config.yaml
n_experts: 128
experts_per_token: 8
d_expert: 48
d_shared_expert: 0
activation: "swiglu"
moe_layers: [2, 3, 4, 5, 6, 7, 8, 9, 10, 11, 12]
router_score: "softmax"
balance_bias: false
router_bias: true
vocab_size: 4096
norm: "rmsnorm"
optimizer: "soap_variant"
grad_clip: 1.0
batch_tokens: 65536
seq_len: 256
Below are experts of layer 5 (counted from 0) of a mixture-of-experts language model. Rows are named gate (a neuron's input weights, with its number), up (a neuron's input weights, with its number) and show model dimensions 0-223. Each number is 128 + 24 x the weight over its row's rms, rounded and kept within 0 to 255. Numbers have three digits each.
Before each expert's rows: "comes after" lists some tokens at least twice as common just before its tokens as in all text. This comes from a sample of Wikipedia text that the model never trained on. Tokens count by the router's weight.

# expert 56
comes after: " |", "\"", "|", " on", " a", " ("
gate0:108133108125157117126113096140098139096119114141163137135133125118097121147130128214134153130185153115139114097141138100138121125117131100075176134136165127134109140140105130168116129137132180161154126160118069180100106126134119118134131181116153135119110128133131106159126124107103178148146131124130117178137084116133150119129155138171140129112109132137137135141119099092094115137134112162124127173139119069119110128166123098137150107106169110086156108144148160136106052108112132118107106124120128160129105115147094152163167159091130145165168116097132123128166109142123099111144128125100150096139141123076124139114159140136100136119098113142102104099104188133144131097114
up0:065112166148154119126121082124197123116148132143085140118132089112133140120150102084124134135115125164151147130142120178147124096170162181151122125129127145169140118059142134109136146140104102131103136113085138119144065128116111140101147130144114129130116157144147147108122113151124122115146087121146127100097173141098159143125078094116161093161129113145095110147148144165148073128130146162135120125120103138158163121101167147116090114133093138164098089143098118147122159179115164165152123112118119095114116143124110118097100101118118122064103146126098122149081087128122102103117151148122122147123130140149136125077107117124134115133134136098146106145143121157122123140111
gate1:133093158106162109151140135139104154128090100126088159134118138096131129136152132139138166141140112130127116119096121131115129147109153126090144123177109102163159154091126127132146142134159165121170106117097121126102109109103163130179136117121063096146087078106116115143097123147132143107134127081104117104073125167125113132107144098165125162097079116140135110151190118135168200117140143153107072125109148117132125137159114107093137086114174111161123132134087120080129130165109104128097131139145092109132164165127092151114112112122151133154169162154140127142117114133103142101089151107147100118111121096116159114140129122091129126107113107111094135113113130129137132108093
up1:122110121142113141149093143147093138154155153082165129116130092118146122105101140110134109142156112139143169123180107098108155109159085139134104123106132136125155125153157134114133180088141088129102088125131167121133135122115152133121117142144097096137104119105104095091114143127164120136101147155169154139133115104127154155133135111104130159118131157068137092126112115132125144152112108142168144105140106115154113106084120117158115144114064159159145134155134077105169138183094174160137096142159139143110112128099124138103090103086137102087142135134101128139058136116098099124147129141133134131119139136166085158110088126175155114189123143114135130120120107145165135141142
gate2:133124132112152149110111130138110103136077142135118153149120097134102088163131103113114140087099100108113132160150149130143156148106135152172142092093092122081155127103128113115112141092125146155105132146127100171166088119113178096125112117138143136130111137149161143093107086183151096159154141135085125137170138159125127138144141101180117090105123129146091129133130125063164166138089152155141122122147113196134153133122106122097153075131139108112181101168121085148101137133121160180126144101153095127120116156119088135124087121135145117117166117120181173119114144141136116137128120138113097120158141131142152113103107115114106116089137125149103124137094116150119133145124
up2:143104108151097139139155143119128129115155132109133119129148136078142174096151121130134157143151121175128113098111144130109163143142093104080076170157190133138116146126148105159149087154110117121127129128099117127093145136132099158096128107156119142133129111118110110115146119102104141121124110126154124135086123107157141105123130138079131162152074133125127108126100150193150107085163102101153139146123158111100149138121149144142088168120116117149126168110136147113136126119140124072138117124131157130126148124159150136114167116108129119174095128139079086131160117154104140067098124145178149162118136098105084140142161134098173133125157156088160164128165144086134160141119
gate3:151152174105128125117106142138127121144110073111151135125125112173097097147153100193108151121135145133134129139155144123106153142142159127140154096114066104156157094140124131102125132129166132176132134176118115104115150118153153105141146132088139134165149159122137130156119118109107141123187099131106159150181093119168117124123156114128125151106089138168127155090107131120156095134100125161150153155144120107115121140105110147089097135107108074153129172143122134113110098116109126153133092166102107161147140091088121162103173121161149128145126172104110153076145164114163168161136110177115120135156095143107107150123135121110124097159123134125136087138128113152113131119106
up3:160115147103104115168147094108157128092115121128088129113100150037136180134138128091167108106148132175143115146129152119137114120152101125118106163118123167085084139145119114141144144147158102094156112111099146111129129136142160166131108105170121169118086080128149154113120126136132108144145147121123094095110176136110117144127103162112155123117158138097105148125155139105123113122144136124155105136107111130128162083144150143155156133124147162132095121110142102114143168168090129076220142126142164131135143151168114094203126099101143091147130145142147152167108115134131114121106147112120110101125121109099126114143122113111119166111144144145137141134138127125150129121140
gate4:155156103078164113128115129165149074120107163125166132106140106131114109066130139143080115137150134123134140151117128117128116128112112133151140111103190164135119134146170105153145150195137123131141132115134128130179113084114145137183132113113101102189126148163114144141154121141090166171182153139114126137098126129101138122155138135168141128093112118143135147124155097105120112127115107120112082151142121099132151116105149134133088129086147130140121150112132179154104157097085156116125137106151079106172147131095102125157136145133152120139140115119125129094145109139097167083186152141144135132149097109114148157126120088109152110148130097130103115149102170120162128127109
up4:108179141134126140174121167141174173086110181107176110095155150135133143122118117138138155090116111132168123092105136111140098140207128106117119130149120116083128141160110126086145173162092108128088144106132107148120120164117139129165130123132131123094104115137147144174123111107110118152165059111108148118142148115094143129118111169145145110117138127091114156123085103124119124112124122139137100106098113178102074137076122126126125131148163131114143144120119123115147150100061114148126075100124108084093132089168159127136136118154153138112112086145118151091138145129095127132142124120136125154106140129149093128108155131086120124136123116128117143159115119103108105100125
gate5:101121137151097128084128106122157085094126109112139139109166142130081072119162133121162127153142107120060129136103109156140092150150134130106117101160098147108077142106154116146157084102121120135131171104152109138103162102158157148112158139144140137103134134160144116112139107133125105114122120121124098175122080098136141113113112109132078146153126110119139149106134113115106139151161123159103169110142149130118129136137139145085123113132135107145127174141117128120156121128150170118152156155149106086131124081132140104133112106117118111146124146133142180044198139126123135160132110163099160191134143065110116156094108111116127133139130133129102122117116098119111149123168
up5:112120110129148152087129123145147190128147150129152122140162103144142116147135141154158150173149116088128144097127077157136142119148133093103127153112107077153128130105151115104115116092131120134148152164097107150124148071137143102044121119115101083151134131186117126140124153163150125142099115177133164125103112091130134118111114115137131124112096118107135107104141138192081126152162136124142164113185111149172108146154097122107054113126104130139121123137140137134117123105158150150158140135149130118124115113106118178100128142095142137102106165111112120120133118066156134140136109098154121169098087142100115147144143118167120110109135126141119158124139141115098108097116
gate6:128153095125123123100146116128117109088081140137153162111084149105142109156088115137134125114171108104050093189172142097111143079130132120108110146115111110116140145138099137149118071144102128158193131159122128153137118103104128059159154128134154162093136158093109138134160159107129106144123135097124141152138134132138140125140161149094119105190174111114076148121123128118133129145152131114112132113143118128117151156159106160123100141109133143110103161122166150111133157077118142107147155089098131153130094121129128131170127154095102129132124133153160132111100190096127125143168123162093092122111131123111123104142141113139118115106150095142149120120105122151137129148104
up6:132127157179112137140156146119163140129147136115084163143123109166083147132169143130143131120095151156143123130079112118085102166103156139150166123139153132122085116116150114097151134134134138095077125109182156121114151116188120191090104095111109133130138124171151131093113112153132154103154119143133106148130127149165094146155114070171149177088101143145168137166125125109133110127113136142142115130105180131113146138087135105076129110145143112164115111154108138138113102150153106133118144149175134126129136126130132124096163100139167143078119131113115170150152097149150127125123098124140175124151126109119108136111110141112115138129105120116100145137167133158121150156184
gate7:126148085165162136098086111143100132154092090125144094117151078134160132139153095121102099129133116090132141127132140128143109192117118115091110143130090129130140124089131131103127150145146138148134128158106126120132144144124142140097108135164104117145109141124104177078168167121138179087134113151128131149092153109124142109180131102160104132112119158120186135104118116097124124142139157112162121080119106152109116119143157133177113151135128087165144160108186106115136084092107133146148130114082110090120147141173148096131084132091145100143114114159116093125135112096127150127139146079127124135118112167110184132121154134124126074117156150121122150155125118147154114099138
up7:095083111176156123112147123173113136140094099120174114131169107090153115139117066124112124123139112091124126094155146091157124171131147132100149156164094143124128128076136088142126123142144150157101104132128103117124170157114102151117144133160134111139110120127111157102151123134173165125150131147135164134099133127132112124199132139145092106104121146106143133139144073095132128146124111134135137075137109173132129106172175177147165135129093141168131116141188137131150071099113129146117078121127137105136154162131124115105096113108117115147102110180138107116147132120140126127136169102098119134074135115139167138131152135135102101110136164128118143119157109133092104127134
gate8:132114150099137156133130139090105140128138151148136156106153122115143104119106109181107099143097173109162124116171104110157113143161132106142152136163136100129138143143101158077087124165105170156144127142119136099103149114130074131127094127122082115179164134128130159153130156110096116146079105121085173139153175097101150115132175120129121123126073115141144189104085136105137147129105088144108114147105144159096105137114091096146138154134124136104122104135116148119139162101134082115154160098119127142125145131123129103160152125122110155130159140103101098127130169104127130112113067118112096107166147133112143104146177107148095126151091147143139114139136143127104127159095
up8:124121099162154140154117109108112109129155122123121122104138135171093141144107100074118126088154114109125143112090153144178106115152134142100150106117108151077082084143110110151146150092102118105109135189203110124118099146140118156099112125128176180123114152117121158099120077091152141172187077152160126099130114141177158158169090135167134140142115150108131142148119127123105118116140136171102127140136123144126131117137134120137108164145124126107110152163143116103155108127100134149142118146149152133139126096125163133143128164122141105126103157108103177110153109136163139136104181108114124111154144107105121158130090141128093113157139132154111116129124127149150076153131
gate9:144119125119127109117164148146105118110102150131134129143153125144160116152173151139106042152138132124154116136140162155134132145075097140090149139076121097142165136148145126074144084141097138109151149121149145112141174129110138130140114119130119097097133111164150109120163139143112135117092133113111151129144146089140135158129177113123116159106103185132144139117117087148124148145126192098135135116134167158136091123086178118153153174135171128119131130150092131164111162089152083114178130129139136113138128124140082094136115067130102125110147159104147137068123132165135133132150126160115173156123124161145122143152092139159130125174119118119125128143123108116138138140129
up9:141116117129135144105151136097144119134112085139169126071098148123140096104137176134092139137117127176120092111112095130120098104154147085140154124134150208112142071185141123096131086139186171121124151166116112105141120150133109115109135103110119100109127110133143140156136085109106123122120117155135141103121128154122117067132104140098137109136153095147101128127153126146134119137154096113140130137162152144118134137111083118063148109125177111136140124155172159114122107160175084110126112133110117132180112157145112093119134151149144119157080068114110111147109136113132153114128137130136121119133136120111106126163124137137139129108097154141104087128107122161104087135077

# expert 112
comes after: " of", " in", " the", " to", " for", " on"
gate1:114095119124121163138105081209122125129156126100129090127147137117113109131135104131127106099185115087095108151112106163169134140144105152160136157081132190122141122133095119160148139124158139161131137128141121115110116135136163132077142133101122135102103112095130134180184099148111162113113109157097134098129118074125130138136141115148098129141102106110151134119157103111154110107095118146143138096167077135145104135138125113141119148135118134150129145099176148116134123101158092128130146163187148097118055134153124124111089140118092160106124121118150161108126099146092076133116136127126108113092149124122137143145138079156110146140149146106131117118146124091171116103139
up1:112131161156130092121111166057130134133101166181123176152127098147144162091095144128112141133111155162144143110129166099093092094123168103100116128163138067145123113134158131085124129139121085085123136137112131137139118107112121102194095140134145122146145144159119131107104175114135108138137112117147143146089118164164127132132123126114155131108151149140127118147137155158124159139183131113112134144107168115108171096145129133095115106121117130123122093159099130126105120169100163127101133081114140147143157136113113102124150109143167114130134133129110120136155110096156174109136113120115122138147092146115111100123103182116129058108110077145130127143094110166109139158160
gate2:157151096127107082134120139102131126096182126122136127091104125108120203125133107108120072165165145124142122094158128094151151123138131132127096150142127112051173139119141093107103140128116124161115181139120142132091125155146117119122186115147102135139115069083161066117140127158137168133118107126086138154109098139102110111139148110136129176158135104148134101130070102135123126114145187107136101145110152131123104141133169106104124133144126161154141118129123140131149144108106124134116110088134117102134122113123134097149109087109114115155116132156134104094134083173154153129113158142148143133131104101120098163116162139120091147135140128148115172142102150144095144119150
up2:100127125162176115113131115149114126091175159125107138148106097117149101108128119160093110104164135155110142109110123125183097093133081113101160124144134119083133132134113120172107102149105098193080129153113136169149106143099151125090145153123123113145160054156136109114123120124095132127143109139156123148113095142179132093052112116108110070155144137103103100151124103123116109147134138124127152143132129130153132128121143114154145133122154143134101128147182154117143112165089094134151172074141138150123123140096084122121135154126108103138139129090098149097126124136139126099088087152131157133109130146129135145156123103134104154159114094140163123108134151135099116153157
gate3:119152121127119060107071152124145165158143132147087077106129136102118116102133080122182131089118207133131122130143080132141150150154136149157117112117133108136140100167128141123119151115177159169132168130149103172111120163136117130131152145116146163100131160099119114122154147148099132113121130133111126099086138201144126151150137111144107111150136097171107107139119131133116142114105138155150120115143120153118116173162135150145100120093149114145146125085098143126107144113170191123099135131132137121166118123173133143090098136126119089083109090118156147107086147122071126112155092113122118107135134152126132127129118121128119114133137148117115118141148124131177104157163
up3:141131124113119173114190100139140114096122106097143163148095131110122148145140125120090159226146060101131136176120173125090107126112085131123123171159112161110116157129109115134128117152081125132137102128143155126154127118082133142123080100118117119139119107155117110137099095109133136118145110153118135152173123090152140137099141148115153137162105155140117115136156136120103112130178088138099123163079146126134123130118098107101168148145114140146137120147137122143141150135115111105194089127140134111107118126087145115188134145125155139152123137127126095115162097120132127143090137109090166121119139131165118147094137132133132195103126133109155109125123137111089101136099
gate4:143142134128111063131114133113125137141129090119135109133109172108140115138118162131151093168111164059166091152120137117138138132122127099110113136156139146144178138110134066124104139148158110178085153048103155117089122102106120146136148129132118078143146175135133142173118102114087096128096116127145149151125153120123165119141152098100146123134131112119138164137099066136118172141140122126131140149165164073094123174105106145097134131143104143135138154137113166112134159157127114127142157161126103153141093135150102124131102135125112119178115141110165125127099136118116137106089157114121192124139116137137116141114100159142148121097165101126149130130110092123122130150113
up4:106081116089127117122125113128154154128124159070152169137172084126121116118154082113096131115136073096146135085095112144127129118127087132156133099120124160146141107119129123141141136138124128119120103170104086120180126140154140108093127113081141130180128097099135170106138117172123114132154135134111112136089124111107162151137166128146135152146126099088129144122107173134184134128055129141136171079137114148123100050119169113123126114135134138146151106142136121117113119150086125135130123151185142148100126146114169123108158125143098155105146137093115156150178135118152109139114109117119137132061126094118128143150128129129133122180163144158137128112120113129129128134134
gate5:090120114091135128139137138122134152118143111131183114100150087112148132105145108151112109130151121128138102122111102115101109116185101155170111126133165112141117109077145124137113144134157128126109118103121165166124081120124157152150158106146132152183146162143065134134089157152093160116133099125094140128096138106112098108150110090132166154138134116119122118119139124082123102128107158166142121144130111173136156109061122158162146082097162129117115148158178083129136133108134137123140135128141151147084146106121115139097154121148101158108136147108121140126127162140104133159170160069070149105084113124146155149108141115124147103127152114119154181143139156120099148131142
up5:117117077136163077148124111111135080146136140107144128111133113109176141149155137157123141128097121107129131146102118113108077166114134126136137131211076120131133140074128126131153103144126149145149147120121130166150110156097118102175137119110106110133122103184104114117122176155144112087147082098087148139140160106112124095189124120114109102138101107143108143153126111096092103156125111121123127145117122176149093111087082160149127124099131143128183130154115141096132129116135104129120130144127120122098184103123168114076118146130097109151128165136102123125157097113128144131137130138109132124123204128107138148129122126114202119103122120133130136125119101122123147113158
gate6:137125127126148171176161113069107102132128093138142092088138160120156095130107098131126139126127132111160162131120118170153105168126151144143104160122094111157142150129109141150130113140129092179122141130137131122090159111098118081140165139158141136137105137091148138135087107125157123151143136137102126113123096130122123161128098189125122100133098126142138132100106120103077119101123134140158146108167127133166144131136067129153113161154099127118141077128096109137130111110110059172108117116138105129125147140142155103170110130123162145118105107137109074124086104143146126121119102091154149113161155139159098108123130128153106108152149119113171072159104156170143098099152
up6:117108103145105148119100110118115127107132160130104163129122091096134123150121148095143104126161151077087125078115149101146123115122122090120163160110115089094127115103171091121118092111167149107151099144123156125153116130152148159105096133094114160087117122111086137134149154131116121124114089123118093164128091109099113149117164113085133123060110127103118147159128143118143162132120128099112160124146136153128085119181099160156114121113098137120107115081147154129113144144136152122119158123150160177133142098081120142131154117126101126121162115102161175147161149138159159131140136101128145103128132071088107171098131148158157086134145126121143110133092098106094145126096
gate7:124121122094170108110105144110115154172134154145150118136168174133095109145126126098146129106100098137127099114104149123143117106128121147123133141129149159056171120156132119120182135127180164136129113104109084106116112116168144117136145142123109109110117088111153118117093146131123171147138135100092130115133115083130134063161153122153116135160141105135098115156100131121146145103117138137116129177152152087175117150147107125147141117112123125100177200162099123117113124056133131139137160104085105137087158129096172166088120135152129140095130127148108137128119097126114123143122168153142135141143144103103144105131148163126102126138130123103116129123103172139113106077164
up7:155134153114111149114107122140120144110184108133076095139122106159158184103105149138148126140131107125214107132166124108080113163147104137096108155157099104125083156082143124141085135165112115107103134158113140141115157148143120104144138121146098114139095100108102164089117146116159152106119127105129114151097129107085096124147112138106115121118170128130093133114096164158140112102107122171094133140180077153122153131116124078123144164102131162174134086154123129120148162163121138122125112142144115155149142144108119130114158116144101111155151136158150111107126143114126100200131127088124091127117116138141140173111132159096123148109143117126150123139161149143120140111101
gate8:073093118131082130121116116116124100142154145136123132156161085115126167100145128090136122110146176099172112108100162141088141103114135106114143134099124084116153100099141127096114124100122116118106146120106132108106121166123087117125115111128161069134136144148080115122145139158122135127093163158180119163115151103112136142148120129117071115122094131099128113125138170157088145122145140139126074111127132146112121113144182165115134111103140122119114107148134127119145093149106161144141155119161106110129119110128098078112138073140098102185143149152144097092145117094123128153116146117136123168113096096110100187114079140154127165130158112171093124129115105133139157156127
up8:147140108137138151104134143088134132210115125095141108113100133132124131107093121092096128091120111129106154160147069114136124138118146093124129150144146113116128142117138197130108152130126119139108133139161133126154090161106124094082107117113133132130089105166104162167134145136128127138157129104118135137166097164135136092108145125104168107116147155168081117150107122090167134140137130144126146118098125137152102119148087091106103132118070133137154121138128132148055143099120134137150084117129128101120150121095150176153148135148094132065143084160109091145076100142097119113116146134132134120144139139176098110108184124159144121115114127132144123120135104101169116153110
gate9:110115080117089161113101136144091124109159128135121163165064115109103118135134121148144119135136143104098111105097089143116108147185151161110131091134132105136132144115136132133142147146130142160158058145084131083133123115121150073123160081132153124104096123157125112073109172143138075113161151091096115149119127107110070148111150101144136109130101155120170122122141137128115105168134142153088124172102122116142154126109125131173141140105112113115147169170118158128116140109143143119138161109167171132139165137117145142101152134151133148120120156082149133133148122141149106128173137145080133109132126123090106137112085118190126133085115118128142155130101126149125144127130
up9:131149139090153094115139136139151134133092097150120110080161140141121120103141167137126106089083093149167098157126172113144129107090113111103140126090085144160115149139114142094116138103143129106113116176139149119130158127163118126139134124102133154160138103075166154101169128136092147131106133149118145128145134114151146080191114164136144162144150100130126156114112146070118200122126147115162158143129129145131129141117123098105129109127122141111135110109149114144117134139130117116140134180137100148154062159136114130078124136135101072149148089133141132111117165073126179154114125134105126131102116132146152116111158140105134137136099185119136100120112112122107109087170
gate10:172164124136140115122172168111119113137117115144106140121144109128106128127129085152121110145122136149156101110116139141170127125153146132138096117186160113129089122113084141123133143146086115065106161157130126100114113123157132155157137134143136180136089093136156152124161128127105129141115138138116112120122173129128112125109136170094127153120137137119125131149136147154143111127054090141073075137194165109134094112181151125084106167120185166138142144141175123146132140140119128123134116147145127127089153165155149133139131150133138105131114135148143119109129120103120129146105110110145036157126143115124121119089140141132145157170097091117148135136131183142149099121108
up10:119133129126130113156098102118120148077132158091146136135132144152136131142108181111158154103113121101116142132156108159063142140099088107141151090082157145146136148168146161151149102171166141200131080119120137142109129160117132085153118135115145091175130148119085103123103095121132092092124114137134104130117133101141117151178136116133144128156145140105123115119123124134128123141157135133134152147080106110098163145109084116192145156095094087124128155086103125147152119166164125125097154134128146150145074114134131114097091116099110165137145150120114113145142135128161127130156152117111160112145122164145142092139127138121111118075169133124133089087097106136129147139127

# expert 109
comes after: " of", " the", " in", " to", " a", " his"
gate1:118142107151160101129137145147107187132105143187104128139174160145080130126137167132099134178147132119094170127094129127131081109109148121130179112103117148097117142132107133083124101129142183127161094138147121099124120100114177113105143116118129133134144151130145101111146152149111113111162135117112117099148051147112161125126127151095088094129101080132124144129167134099129139151114122112146120190123095116066114113117123145148121131144143130112135128152108111146150127123124131127128133076143087154176139135130146106077144127117141157128131074144167122110120166127147139142169132145137171188159126106124132124133119124109120121157152146096146154105156163113169139119146
up1:115153122097133085127131102067117072102140138077100124114118123074111124134130106136133107101116113137106110104134131140140147105113143168125124150151103113169110137107131180137173125111114114127122147125093157117114142118122130167093155137128123131132066097168173139126104107126142169087089106107169146112092190148157126143132154117150123123097142145100142127150090107162117129100154120121102139070104147124166117120177151156114101113109126162132098102138110183095149128146134123092115161154118142105104092114124109157128115156137087111115115140139102130129116079093098156120093134105114163077119156116130127097148106105168139139108128091130093111123117109123105115130141
gate2:132120085110137115118176115114080145096120124096153105138164138149110098164115113126098106096147129129120145107097156157101104153154140154173130096123155108178130143109133151097068156148085107163119155131127158108141127135130134109144126150106131126143091126135105162117136164139139143134154105126124114122095137135137184136132112111112092092097082114154078133130141120104174152132109126157144145125118090156149122162141137150123114100102096118142153093149147118116125116143134133147097162089164113140113106128125137140126130129096074113136128141154066146110103049123162135143173129137125125157163098114168146122092141118172131112122149132117068137136149115083121174128130
up2:121149163165130181134139101128155169169106167140134136121140135112124134124075100125123125137130155130134138087159137127131134137059137127135074172141098132135103091151122099135099084074155106100151162103126149165190144112128115143101086110148071143137148136168162149181118090115116113081150178141157102139092130119121101124170120105123159152121110138115111178140121143165156116103144153155099126132106137121129165118107133142125116146179140088114092164100138144100107123122140118128127093131094125122117141133139153109107133130131130147157133114129117095121129170134090092120099129140111132127135159140131146151154128140088098160127097157172159131118152111113153111140112
gate3:118153131125138134122145129134106157141108109125153135146117151148103099075123107159185145129115091153129118152145166175110106154114164104070122095137119127094120152132144124100098095130148114153112152156103163107136140116144124102121094086096099104107118140150117154117119088164121134145138130184111145170107096145106167145102133133133136126098121109059166139121160133101144139133092107127130125111152121119122102117127126114100133147136136118150141156119138102150149121143185140146104110159122114118124108105127122115109097139123160153148120066085153140132200091135112131147151157110139129114074146136156128146070074137124129127164154164153154180137161098123124161133152
up3:142125126108165142128123161088092154153113084099146103105152164117157148119123149100131119185104154121117105123152102142113097123112159102123110103123080089108116105105111140129106169155118120125156138146140146151116132121145157142135138088095074099125118101113099161145158104138134148137138173105127138164102104146101131120129132150136122115121120163142134093106107114156080110122129126178118107148134097129110113128119137092169140136128126167146082145166137097122157113100155169141186103138167113155139104132133142129178121091121142116145123106106148118114119151086139141165109103142173176105099117131124143132104097102125177106177148137157147157110184160101158128107164
gate4:124199113136152158094131089145103126205144146139124125116149136085144141119106132104121113133115159071130126120098129121106134160139112129120137113098074160095125092096152111115107104130135128130129121106120092111097104130168138130134132101090104143095103148176115150139089125146108127136121112088169185121151111114129116129137163145130156135110154086141110118176161161158125086148107131139133136118139106134113151188118127145119115113194131106157160142112172154126107119125143139142110107174138106134141134123108128143144147172119129130135120090083141113127131126079097091144123136131136125073127130154102122148135098110081127115133159100168118114154126131132189093150141
up4:154089146121085102127154149085140120121113107124138137140118118128120150183172142127145112106111091144139141161132150115145121155170073161077163109119120148147118138138128155124130147131132137125097116178131141168147172127096129171126168154086152093170078162108151134131121175113098156100156106141156112072114148127157131134160131132142082086140118146097113117144089090116096144151150169108098167170123138176162124107146104128112146129100110124093108145126117128093138129127126129118111177147122169125128124096124155148118114069116147096124162117130122139133146106130152114155134139121099149124118112151115116151105143144188134102134131119105181102140139138101108119126161
gate5:114161112109106127187150148157156110129164117141104130109133097151144133130148186119143146110145133130129144136128111150105085098114143114107110122101096119130148112161123085132072082165138107126106155145132154115109151173086123207124117163098139127155129139123121143157100120119105103143099141119135147114130089126154141166167122113107147115114124085087132177095154144142105149168146069090150116123112144127127129129143132132129155096103149098103167100123110113142121164123074157103099169140089130108117131106110126158119121134123143113179122126125140110166100116101109147128164128113149141113170108174139123120108093155054128134109139159142148095140100129120113135138113
up5:120116142100137120137109112130163179130145119129127155104151083118095110155150168141164147145170126115099127156134128122111117141111116120108125122110135127114157133134149097117096109132136097108145180173122164104098107144118145197152113158125143138189149135165121140135110107142148134125138142142122138131126053135138154142135143130103114102131158124118163123144168161140112122174144104105148146133077154118119126115135136112122152089119125097136178132129149146111150151145099131145116219130122161103111099111148104172109107103112142145174112128107123124136133099063109115177123128109149183092139117150120167137131094159107129138188114107144134096104116133137095154144137
gate6:095114130151105154109149156106130121159154134123112089175158142112118126125135133153140113083084135136117122124101067123148175099135136133125101107080125113132097136124141145146128105125141134176139137166130125150147135153145088105114126116174157129131137121165148170155095101155155091146119134113137107143139103120102175116159138159133082090143135157121104116084095147149132097152131172128183143124130173149149047167124160135151104127099134071140146161140141141169117122094128133111114128140076101136111171128145139114149112117148130107103135109127143115110142198140139169147132149145141126140135138091173145076127134087106144143119130131106120111118122126127090128148120
up6:093187127154103181095108126158131096125093139117178150121100120160125154103138128130125137106113129131114161098175113126118133089141168132120120072101149139142121168158142149147133124126129134186135125148125134132142120131113153100135133166121069068137106124134150132125077101121122112142093127092147118159127128117117104131091116132096109081133111169115105120117139126113142141163092114116130125168122150156119139153103158140117149143101147140162149122155129132096134158131154188093135133162103109162146189131123141084117129095184104097143117117129150111111127133118108133169139129147087099158141134159116116093130146104081149117138076152160082161109126136119116156142136
gate7:126161135183151146124098131165108083122085139103179151145154147152098132124112129116111115136129119153124084141098126155096084130117130169102130118137097171150104157127148139153129092183124126144141098107150126122114080123142113065130114130139144149092091138165165147151126100086110127161138153142103136098092131127087142096126142131091116096120106133138153134099160135110104149117110167125092146104153129109132166147148162135187140132098111154086137096103147159094141104141120109135163099088108164122178145156122115091102152135138152149097097136100123147154174159103135156132127136147085168157131108117126136114132123132153110126102155119098138131139140136144129175138115
up7:131111081068108105115158156135143129141151134106166090135108119135152158144132116118129141136098102129140104157103135064108172132113146122135122122161131113133122131117160104088114143150162171114132155080069150115131163160116116149154111174119154103123136125112087080143149136143168124131132135098139123142138176122109123166123136146116137138116125113116088155098110081147113136120155167138125106170115109143112146107081087095121159132120121107141163146113123153117120128129128117148110133196109122135122126121099137152151099152116160089156111163151193139148102141173115116125158151176130097124075136160131126136160129114136126134122110163113088128156158106072150100134129
gate8:088130143170066123132122127161095118152113126155155086093114107155098164115124145143103180139100143091136148164082132133141119139128118151156162152111142129147121136120144134098152153138094101156161120096144106087129110164122123094124145107123177157127134160135129154158136179142124117125133139103182084141143101131136157086113141101109117115141132122106126110122138148101129155175063129115155136111155118113107114123106128118114120130149151116163145148081115121157099071133119120136134128121135144107092179116127098131094171144165134132171088108134158112151126153080158133149153113159149140175124132114170133136168122179129133136139124163105127109128164101112090124117102
up8:123101136099111161122171101129134109119109111151100118136116118154101114139115142127118135121119137122139166160124110139127128113095143126113082139128094064116098099119122122160137100128091154114102148138106190136157141084120126145127149184143103131085144144139136119153136121112132117106162135075092107116107113147118099156091136114138192149102082103158128147125131107093100088130143152085118134223098137142144152141120160134150079158159159135113069108131131134141157117130143134122126123148138104118124094119136134117150134127123136082112117141113084143111113127184137147141100122113148150137148104199105121154102083120137160159118123102158156114140119126107129152144162
gate9:095166143140115110164147114177133143202088087073126127096128100102108124133128128161120136120140136160137137108094143181146088130117153109125164127140073132142137121107130113114145112130145158155126147138149133115099147196154103164112107154123158115125099132134158112110165119139068096127116164131174093129088169121151175133098137120146149151109118103068153130128121125097135145134094143109109123104147145098138124129131154127123139162110182111118133105131123108105122101132155146127136151195138118120100115087140115111106134115117133122136088131135177139131109112091114116129134159137152129130068129149130108177157139154162122123130145118124180129117165146157133118154143
up9:159118145149132116121158117109124183128140138133135113112119139150151119105128128142146122182140108159173124104110121142092159082108147102098141131139115151143121118122108143133107147168099104160132159120092140128092153149150146114143117113097110107112135098175096140128156140109113131170128103129119061154164128133147116120105113129155117132165162128157177108165086159137215105151108104179146114098101093112111096094112115076151117141143074110125117178145112128153105152146118093136104117129088075139145126117132091150150118156109104150141164132118122096104114128121155083128113115106125101166139107112139139120077127135110136101130134130127129102100148114162124083141143
gate10:141102088116078152090117129110081147111130128127138121147142113157091129132171115127086145141127115124112130148123148131100135096105141133110162149110156102135145124135139114094162122114082122095175130106119113125124069165163119103147093137086149132122122120074126127121071162127111100108111132143108153107132119161101140137109115105110119136156114162107174101115142113095117153137101128132146136165062157118158105113138118118139143101182121102081094125161138119142136130085147092163147098120159148139145138097090152115116146116131110120144126133093136110129126093139137137134133159123148138173126170085148087154147129160109179113110161134136104121201158098150151139096140
up10:107112112126096128099106130109095120164108101066166123152176132162129132099150151102151146121129128125134124155128135156123154199147146108159132156118135147135156122114129125107133166107124126111148140099126119095136108150134105138162080173074135151120097163124135165137105171116133155100125116144099109102120121139121132095115146142121064104136096123099105135136132100121098130156111117200121112113155156128148115150098187135128146125169151083133064150091095119114140130118113152129156104145119131125131146113124117121158118085128127150161083123111164103127100062118097132129165185135135132116100109121153106126156153124123144127116160110139145108165139104137165102153125